Weights of a small mixture-of-experts language model, trained from scratch on English Wikipedia.
Size: 8 layers, 242M parameters.
Experts: 1 pick a token, a softmax router.
Training: a variant of Adam for the experts, 2752M tokens.
Below are experts of layer 4 (counted from 0) of a mixture-of-experts language model. Rows are named up (a neuron's input weights, with its number), down (a neuron's output weights, with its number) and show model dimensions 128-255. Each number is 128 + 24 x the weight over its row's rms, rounded and kept within 0 to 255.
Before each expert's rows: a language model's description of what the expert responds to. This comes from a sample of Wikipedia text that the model never trained on.

# expert 25
It responds to: Periods ending sentences, often fused with the last word piece or a closing bracket or quote: s., 198 8)., on., ".
up0 [124  95 108 115 132 120 171 120 133  75 174 160 159 131 107 128 140 130  94 184 143 180 159 111 116 129 127 130 112 136  89 108 130 128 135  66 108  76 150 102 120 194 121 110 128 125 127 142 128 172 122 167  89 136 143 159 167 164 115 169 124 122 104 163 138 128 102 142 125 134 110 125  96 142 138 131 144 136 160 142 100 172 164 166 112 130 158 143 105 116 124 117 176 147 134 153 131 126 136 169 102 168 120 162 134 146 145 129 153 145 150 109 112 129 132 134 144 120 102 141 118 135 148 132 127 118 127 134]
down0 [134 147 157 149 137 149 108 124 124 127 138 139 137 147 153 158 142 167  91 107 135 146 100 140 131 122 152 105 124 122 131 120  93 160 142 134 114 103 143 123 108  96 140 138 121 154 104 121 116 105 124 103 157 122 141 131 124 105 124 126 123 120  78 143 119 148 110 132 148 148 118 154 146 104 135 132 141  88 154 112 137 106 174  76 133 111 136 138  96 170 172  83  96 121 129 123 125 138  85 161 102 131 146 137 130 136 120 255 132 134 105 149  79 151 122 178 166 126 113 124 159 124 132 101 121 147 140 143]

# expert 36
It responds to: The word at and table pipes in sports schedules and result tables, plus opponent names after at, such as at Drake, UC.
up0 [105 109  98 107 200 141 126 145 112 127 142 137 138 162 127 151 134 133 137 114 100 134 109 131 128 165 101 138  87 120 115 158  74 124 151 121 128 102 142 120 122 110 127 141 165 143 110 133 129 109 127 138  82 122 110 119 183 143  72 163 150 152 119 104 109 164 130 132 119 124 125 167 150 127 144 142 135 132 158 148 151  95 166 119 142 168  98 138 137 124 104 145 130 146 132 115  93 138 109 145 106 142 142 119 126 153 148 136 161 140 131  86 123 128 172 134  95 141 132 134 108 158  95 146 132  82 104 146]
down0 [174 140 162  92 178 128 108  84 132 100 124 128 179 134 150 123 147 113 147 142 131 116 142 149  77 125 149 123  98 144 154 133 123 121 155 143 146 147 164 130 114 109 116 161 110  90 145 164 157 126 139 138 140 117 120 118 108  99 152  98 118 157 142 119  86 104  82 158 167 116 154 149 119 116 146 131 103 121 122 122 155 177 109 146 124 100 127 154 164 141 133 119 147 132 121 126 150  77 156 136 175 158 126  85 134 113  76 165 138 121 149 108 107 119 143 116 135 172 157  79 117 106 129 139 146 149 138 147]

# expert 16
It responds to: The word to before infinitives, modal and auxiliary verbs such as would, can, has, may, and adverbs like also, often, rather.
up0 [117  57  93 161 126 143 131 104  94 134 154 131 106 133 131  92 164 153 131 157 123 141 194 138 123 142 119 117 108 137 117 142 111  89 117 133 115  93 108 125 115 130 118 140 136 140 156 119 108 141  56 125 121 152 118 150 141  94 122 109 130  95 149  81 105 121 112  89 122 149 130 139 128 169 144 120 170 137 132 112 116 145 142 139 148 161 125 134 114  98 108 155 136 136 102 172 103 151 166 143 115 159 128 110 136 112 118 113 140 117 118 127 132 157 160 144 144 106 135 136 114 112 106 119 117 145 118 105]
down0 [140 143 114 171 104  90 119 131  96  89 117 152 144 150 123 119 104 196 143 125 143 100 120 109 133 151 101 132 162 131 151 116 136 165 124 126 174 126 142 136 140 109  97 140 114 127 122 140 159 181 133 141 103 103 146 106  76  88 156  93 109 161 172 113 134 116 107 132  90 181 153 116 143 101 154 110 173  99 175 112 109  75 137 131 102 113 170 116 162 159  96  78 155 125 160 115 115 120 101 124 156 109  89 133 130 163 127 104 145 102 104 138 138 164  94 111 121 148 110 114 116 137 132 154 123  86 113 127]

# expert 30
It responds to: Equals-sign heading markers and heading words in Wikipedia section titles, e.g. ==See also==, === Parity ===, ==Legacy==, plus table separator rows.
up3 [ 82 147 169 115 133 152 150 155 116 118 125 144 160  75 124 103 106 164 101 125 123 137 141 109 131 136 120 145 118 138  80 142 122 120 105 138 174 140 137 169 137 107 139  89 108 159 159  95 130  82 108 130 152 126 142  94 105 167 143 146 119 144 110 198 130 146 127 113 145 120 142 149 112 132  96 178 133 110 106  92 126 110 101  77 155 153 108 104 187  74 127 154 171 116  79 158 137 139  96 129 117 105 153 119 178  98 106 151 117 134 162 109 110 109 111 164 137 119 117 114 128 162 111 129  75 120 115 148]
down3 [126 154 133 169 123 120 149 126 143 123 115 115 151 126 130 120  88 129 147 143 148 142 130  87 139 122  81 120 170 149 115 157 133 146 165 105 128 135 117 127  80 116 140  64 140 107 151 149 119 105 176  74 129 114  69 142 126 127 146 132 114 146 127 157 153 139 111 109  93 120 118 142 155 124 125 124 129 108 177 136  90 165 148 101  76 166 117 172 124  97  96 149 140 133 155 106 135  99 111 130 131 133 115 138 147 133 121 144 105 155 118  91 158 147 102 122 133 101 138  83 114 101 160 174 118 134 159 108]

# expert 23
It responds to: Main verbs after a subject in biographical and reception prose, such as announced, awarded, took, signed, reviewed.
up0 [124 139  88 136 115 152 151 160 163 113  97 121 138 145 130 140 135 122 108 134 122 160 150 117 127 144 170  90 126 118 116  88  97 118 144 104 183 155 113 122 125 141 107 113 107 102 113  95 174 114 124 116 128 166  99 121 138 103 109  87 114 164 115  82 129 130 162 135 100 130 150 142 102 118 132 120 135 110 110 127 128 101 187 106  92 101 114  86 124  98  96 127 153 134 104 139 124 124 132 142 146 143 134 154 117 117 105 123  98 153 111 132 182 151 120 135 123 102 123 132 110 166 180 135 132 100 113 170]
down0 [125 133  94 116 170 118 134 152 152 163 162 100  95 187 111  94 147 145 109 106 119 137 116 158  88 126 133 141 112 113  70 111  95 136  89  92 137  98 129 151 108  87 144  96 120 116 118 108 144 157 137 137 103  98  87 122 101 161 124 103 110 148 128 102 147 119 145 134 131 114 103 227 134 100 169 133 138 103  97 134 133 131 175 131 122 128 135 151 163 108 163 153 130 122 150 104 106 137 119 103 110 104 160 150 160 148 110 156 139 157 158 141 184 107 109 164 117 150 161 121 147 142 133 105 155 132 140  98]

# expert 45
It responds to: Nouns in military and government names, often following United or Air: States, Kingdom, Army, Squadron, Regiment, Navy, Soviet, submarine.
up0 [140 121 128 143 136 116 131 127 160 115 162 137 135 141 108 163 162 100 116 149 122 132 108 118 110 164 167 120  97 139 100  86 100 126 148 111 134 110 101 101 107 183 122 135 126 113 115 160 104 119 126 125 117 114 114 142 130 144 100 110 135 121 124 113 109 150 144 193 127 113 140 126 121 177  90 171 144 112 111 100 132 131 184 124  78 153 172 106  91 129 169 138 154 138 136 127 149 130 120  97 172 129 123 124 137 126 128 118 163 127  97  99 115 131 170 155 138 111 100 124 123 104 123 145 165 136  75 106]
down0 [110 116 152 154 111 119 162 134 125 152 164 106 128 132 119 121 165  78 129 128 129  92 102 121 135 122 135 118 105 133 129 139  88 134 102  97 131 128 121 102 129 138  79 134 149 112 110 170 172 160 167 122 148 133 121 146 137 157 128 134 178 102 133 114 138 152 144 113 130 111 144 136 160 130 127 121 131 101 104  98  92 120 118  89 103 111 158 112 122 157 128  78  77 153 104 154 141 113  96 140 110 122 141 140 144  96 160 173 159 100 152 120 138 162 113 118 127 132 120 112 123 125 134 148 149 142 140  97]

# expert 42
It responds to: Numbers, dashes and pipes in discography and results table cells, e.g. "| 39 | 17 | —", scores like "2–1;".
up3 [110 134 104 120 106 148 143 129 152 155 136 129 118 103 108 133 148 112  78 137 139 127 140 104 110 153 130 101 106 156 139 171 142 130 125 166  72 129 160  93 106  97  88 134 145 129 125 101 118 135 113 135 115 117 108 145 150 111 107 153 166 195 150 150 124 122 130 129 107 109 158  71  97 112 127 175 209 113 113 145 144 133 120 130 156  81 163 150 100 138 130 114 164 157 120 144 178 109 107 131 100 147 162 179 100 159 174  83 122 108 162 144 118 154 103 146 115 139  92 155 103 162 125 120 133 114  95  85]
down3 [139 143 131 128 166 144 106 136  88 125 104 107 133 131 109 154 119 152 148 165 150 124 158 107  83  83 114 152 126 112 133 129 108 103 148 122 153 100 139 124 160 151 165 112 114 134 137 161 143 118 154 177  86  97 120 149 138  67 150 134 104 168 111 119 139 124 109 125 144 125 127 144  71 136 138  89 134 120 116 128 136 136 137 173  87  97 155 128 109 147 142 116 120 152 109 160 132 127 106 114 163 158 126 139 134  75 127 109 106 164  69 160  96 136 145  85 163  67 133 135 114 177 132 121 134 133 152 144]

# expert 43
It responds to: Determiners opening a noun phrase, mainly a and an, plus his, her, its, their, 's, another, several.
up0 [125  68 127 121 111 115 146 141 105 110 129 132 175 124 150 129  97  86 122 143 119 165 128 118 108 155 103 141 105 120 130  96 128  97 160 127 147 114 121 102 133 134  88 164 122 100 129 135 121 125 131 155 127 144 108 167 161 147 129 145 154 101 139 124 178 115 143  68 139 153 113 132 157  98 115 163 170 191 145 113  85 124  91 117 151 131 138 140  99 132 145 166 100 142  74  70 136 196 115 150 120 126 123 128 115 117 115  81 186 126 109  75 130 122 129 151 127 133 101 127 100 133 112 138 136 139  97 164]
down0 [154 184 126 124 137  88 102 106 116 127 113 157 108  97 100 130 106 136 140 132 121 152  74 156 105 108 104 143 129 158 134 100 140 145 135 140 171 149 142  91  82 113 124  83  90 145 116 153 112 121 149 131 116 142 123  85  86 145 151 162 111 138 147 104 124 185 185 135 138 141 128  95 146 147 140 119 117 145 118 129 127 135 125 131 116  98 102 140 152 108 126  96 157 127 131 168 141 118 154 127 110 165 121 116  77 168 123 218 104 147 142 150 152 110 104 129 139 112 150 167 175 157 129 117 133 122 144  83]

# expert 17
It responds to: Opening parentheses fused with year digits, such as (199, (200, (born, in career histories, lifespans and discographies, plus CJK byte pieces.
up3 [135 158 153 110 117  95 116 146 122 111 118 151 114 131 136 116 159 170 131 141 180 138 160 123  50  93 126 117 134 158 126 139 182 118 143 120 125 112 128 133 119 129 148 175  96 121 124 137  93 119 136 136  83 139 141 160 110 168 145 117 114 117 125 150 104  94 131 129 128 149 111 132 114 117 130 120 139 182 131 128 109 119 148 122 103 152 107  98 146 136 132 121 157 144  87 139 119 121 118 147 123  78 134 170 101 159 120  87 105 145 185 126 143 123  80 112 147  69 152 141 151 140 177 142 167 146  89 106]
down3 [130 108 108 127 124 123  80 137 126 130 121 120  86  98 113  82 141 143 125  92 150 171 185 120  77 118 120 141  98 137 130 137 116 118 139  92 171 143 125 116 172 131 107 169 122 112 132 153 143  61 153 131 137 140 165 117 196 102 111 137 124 174 142 167 111 132 139 142 129 133 160 128 158 110 102 149 140 159  80  87 115 123 125 119 122 119  82 114 160 112 172 179 137 115 105  99 116 119 113 121 145 145 131  98 114 143 137 160 106 141 113 140 133 133 126 110 109 121 151 133  96 110 112  90 160 135 113 127]

# expert 33
It responds to: Word pieces inside Indian, Japanese and other non-English names and terms, such as al in Phalke, ul in Phulatana, K in Kashiwaba, plus Devanagari bytes.
up0 [136 144 118  77 147 143 135 146 145 117  90 150 185 117 123 138 114 114 140 110 127 141 152 137 168  97 127 123 163 167 103 163 200 157 114 154 109 134 107 135 121 125 129 121  70 125 105 126  91 143 112 130 173  97 109 177 122 130 147 113 148 205 147 134  98  92 127 159 132 124 139 127 123  97 101 141 135 130 115 119 152 166  97 167 107 120 131 142 138 101 103  99 160 111 147 124 157 114 146 127 157 129 108 160 122 146 117 126 167 111 154 133 158 154 140  74 139 119 136 105 140 135 106 127 149 113  93 125]
down0 [ 92 165  90 150 137 121 126 129 150 161 159 135 108 149 137 144 142 124 147 145 115 107 133 109  85 112 160 117  92  80 128  57 175  93  91 124 112  97 141 126 120 119 141 140 117  88 136 117 145 132 122 121 105  81  90 143 112 101 139 137 159 123  61 115 150  82 130 142 127 120 153 140  92 111 165 136 127 109 110 169 142 183 127 114 163 110 135 142 134 135 120 133 133  83 139  96 150  92 111 154 126 134 148 123  78 116 111 129 117 169 143  88 149 134 119 106 132 136 147 130 132 122 116 120 120 136 142 109]

# expert 14
It responds to: Prepositions such as in, for, from, to, during, throughout, usually after a verb or noun, e.g. "moved to", "met in", "derives from".
up0 [168 156 151 150 103 154 142 170 190 121 142 109 145 113 161  91 114 130 149 174  94 144 138 142 119 142 130 132 143  98 118  86 148 175 116 131 114 152 158 137 134 118 114  99  85 149 135 180 128 117 126 132 127 127 121 169 124 141  52 146 112 112  95 109 136 125 156 153 131 111 109 134 118 126  71 122 138 100 148 105 107 128 131 132 143 146 118 118 154 109 112 144 113 106 102 145 142 122 103 132 149 159 144 110 165 158 129 131 124 110 139 168 126 113 119 123 109  85  84  45  90 107 141 169  95  53 117 127]
down0 [115 159 166  94 111 147 123 136  64  70 140 100 105 126 132  99 141  97 101 117 155 100 149  92 156 128 160 142 131 122 142 154 122 130 123 122  81 150 121 171 118 131  98 154 117 127 164 154 152 108  89 130 102  92 159 139 130 104 101 132 155 110 113  89  74 132 109 126 117 149 122 123 109 123 114 112 162  94 166  88 158  93 137 120 116  66 133 139 196  99 136  98 149  97 163 134 101 107 133  87 133 150 131 113 117 122 108 151 126 117 150 132  85  96 124 109 165 112 155  98 106 107 146 118 135 175  92 170]

# expert 7
It responds to: Single digits and cells inside table rows, such as 0, 6, 7-0, plus fragments of Arabic names like Ghul-am, Hil-al, al-H-ar-ra.
up3 [131 101 120 114 147 109 127 119 134  90 205 136 182 112 123 132 160 125 131 125 104 107 132 102 131 124 155 139 145 107 122 162 145 103 153 137 127 135 157 130 134 113 140 115 111 124 113 143 126 115 148 156 134 143 141 119 155 145 128 118 170 156 211 127 112 155 156 153 125 110 129 108 129 146 144 133 155 108 135 131 136 158 158 155 149 135 135 134 108 127 126 131 136 127 136 129 182 141 111 105  94  96 136 174 142 123  84 124 146 131 146 106 122 107 112 123 131 104 115 143 146 171 134 156 120 112  92 141]
down3 [ 98 117 125 116 156 134 134 102 129  80 141 141 139 133 134 150  90 148  99 156 152 128 123 124  75 122 168 111 137 160 106 140 143 105 120 126  95  96 141 115 116 142 123 144 119 119 149 118 142 149 127 133 145 152  92 135 116 135 152 148  98 120 148 116 159  93 138  62 171 143 117 111 101 137 112 150 167 118 114  79  95 148 125 152 119 206 155  83 138 101 152 110 105 142 122 103 108 124 156 102 116  85 109 135 114 116 146 148 157  88 132 119 153 185 105 133 164 115 121 124 127 156 136 137 115 116 158 175]

# expert 20
It responds to: Prepositions, particles and conjunctions after verbs or comparatives, such as on in taking on, that, than, out, about, along.
up0 [126 150 115 143 159 177 133  79  86 100 162 131 101 174  91 131 122 122 150  72 140 146 129 140 119 145 132 125 117 145 128 156 100 152  93 142  96 120 133 139  91 160 115 113 167 146  99 118 165 114 123 126 122 155 143 125 139 120 145 139 132 151 134 115 154 104  97 120 190 111 111 109 157 127 143 145 137 188 105 138  80 133 161 115 104 142 129 129 119 134  88 100 116 151  98 126 127  87 116 156 127 126  87 147 121 100 112 119 140 130 146 133 113  93 132 118 133 124  99 154 174 160 107 162 102 164 108 104]
down0 [111 126 168 124 136 209 132 117  94 134 101 148 118 130 116 123 120 142 141 127 125  91 103 169 105 110  84 115 159 159  94  90 146  97 135 144 148 125 130 141  64 182 152  81 148 144 139  99 126 143 126 155 136 126 138 115 118 134 126 116 112 112 136  89 114 122 120  99 130 154 134 122 170 104 128 176 100 158 136  66 161 173 133 120 126 132 120 119 129 112 118 126 115 127 145 163 122 107 120 133  99  82 135 148 136 110 163 157 112 138 148 149 148 116 123 132 147 109 146 137 154 117 125 116  89 138  69 104]

# expert 35
It responds to: Forms of be and the word as after a subject or modal, such as was, is, be, became, plays as, described as.
up3 [120 139 135 170 131  77 127 126 109 111 123 111 124 127 133 125 188  74 126  96 132 141 150 137 136 132  85 102  77 122 125 175 160 119 129 119 105 110 171 123  95 201 132 118 108  81  85 110 123 124 124 163 140  71 124  79 101 137 125 114 105 151  99 114 106 104 155 105 112 155 129 134  94  85 123 128 128 110 161 118 114  99 120 131 165 126 129 191 162  82 113 130 157 116 143 141 151 140 141 147  87 128 121 143 115 137 120 129 141 146  83  94 137  99 130 158 143 160  76 148 146 124 141  96 112 123  89 156]
down3 [133  91 119 145  93 128 145 111 159 140 130 129 125 111 109 118 122 155 103 154 121 161 123 116 138 146 141 120 117 181 130 124 170 157 129 149 145  93  70 147 166 134 188  82 126 136 144 112 110 171 129 111 140 130 148 130 172 111 113 109 136 111 134 136 116 136 134  93 161  96 110 116 127 118 128 134 105 130 117 121  88 104 146  96 115 162 103  61 131 120 146 130  85  88  98 120  86  97 130  99 154  72 159 124 119  92  97 153 127 144 133 159 127 168  99 151  62 104 124  81 137 119 124 128 136 112 119 101]

# expert 15
It responds to: Pipe separators after vote counts or names in election-result and other tables, and semicolons closing citation or list items.
up0 [126 123 142  94 145 135 140 158 132 106 146 172 147 125 142 156 117 134  87 137 105 120 128 119  94 154 163 125 105 121  94 114 161 128 151 122 153 102 118 126 125  96 138 150 127 107 133 195  94 148 118 156 107 118 114 143 132 132 100 121 138 134 161 129 104  94 149 127 133 120 109 106 114 140 147 183 167 129 132 155 143 146 165 116  86 140 126 117 105 113  93 117 150 156 121 101 141 141 155 143 116 198 131 119 165 140 130  94 137  94 116 138 111 115 111 101 129 122  92 157 127 123 178 147 106 110  84  94]
down0 [136 164 130 144 115  95 145 161 126 210 189  99 128 164  95  91 142 146 140 147 153  88 111  90 132 140 142 109 149 107 129 114 110 156 134 132 137 123 134 127 142 157 107  90 131 153 155 151 127 175 116 164 125 111  71  92 113 119 129  98 153 160 140 108 169 123 117 127 109 147 142 145 137 105 106 164 143 128 163 125 114 185 116 115 121 116 136  80 127 116 103 168 141 140 131 120 103 118 153 164 121 194 135 145 150 151 129 116 138 162 129 126 145 138 156 141 119 151 122  87 157 117 125 138 157 133 148  87]

# expert 1
It responds to: Numbers inside pipe-delimited tables, mainly league standings, such as goal tallies 76, 37, score pieces –4, –6, coordinates and vote shares.
up3 [127 127 121 147 136 104 110 121 156 101 109 148  96 188 132 122 138  83 133 114 117 128 153 146 129 119 122 163 192 120 129 135 103 120 112 157 165  93 155 145  74 162 159 121 118 116 117 142  75 119 120 149 132 121 123 108 142 131 101 110 151 139 116 111 117 130 123 129 130 137 131 110 161  94 107 120 159 134 113 194  85 137 114 137 115 120  93 106 144 149 124 150 159 181  96 152 100 157  92 133 144 153 136 162 115 122 113 137 119 101 118 137 119 113 127 126 152 113 158 122 113 149 147 124 118 134 171 118]
down3 [129 155 117 142 120 135 103 141 117 133 136  90 117 169 145 158 121  37 136 125 151 143 121  87 157 148 149 145 130 137 137 154 123 126 125 110 127 123 152 157 137  84  51 129 182 144 122 146 126 117 137 152  95 132 139 125 139 147 147 136 147 134 171 157 137 125 124 132 112 158 101 141 117 101  92  69 149 117 129 164 133 103 151  87 119 110 102  99 115  98 143 177 130  92 130 131 116 112 103 112 120 139 155 130  97  81 182 139 131 140 115 144 159 119 160 158 181  86 153 157 127  82 143 141 136 124 112 114]

# expert 19
It responds to: Descriptive words in place and species entries, such as rural locality, traditional region, Least Concern, sq, United States.
up0 [126 152 130 114 112 112 185 125 137 108 132 150 121 124 106 107 144 137 139 126 107  82 118 103  62 138 136 144 156 111 118 124 196 123  94 133 113 115 166 154 152 118 164 117 168 164 123 113 151 117  74 149  79  99 101 130 160 133 136 114 110 135 158 142 114 125  97 161 141  90 145 120  73 113 108 135 118 129 116 140 133 170  94 114 137 112 139 139 117 160 139 124 147 134 102 139 185 140  97 137 139 144 120 133 141  97 148 108 160 173 148 118 148 151 145 153  90 170 142 117 131 174 133  67 121 136 133 139]
down0 [137  88 168 139 137 129 187 163 113 158 151  93 139 115 139 103 131 122 130 122 126 117 131 115 139 123 105 130 149 134 111 169 110 100 161  99 148 146 134 135 112  86  93 125 166 137 131 120 149 129 156 115 108 158 107 126 105 117 142 138 134 138 124 118 120 130 113  83 126  92 133 133 114 124 113 114 148 101 146 138 151 107 101  93 143  85 114 103 157 102 148 145 181 196 142 143 129 129 134  97 149 104 115 146 110  89 159 108 135 145 102 116 151 164 128 146 104 141 133 116 112 129 128  68 114 119 122 106]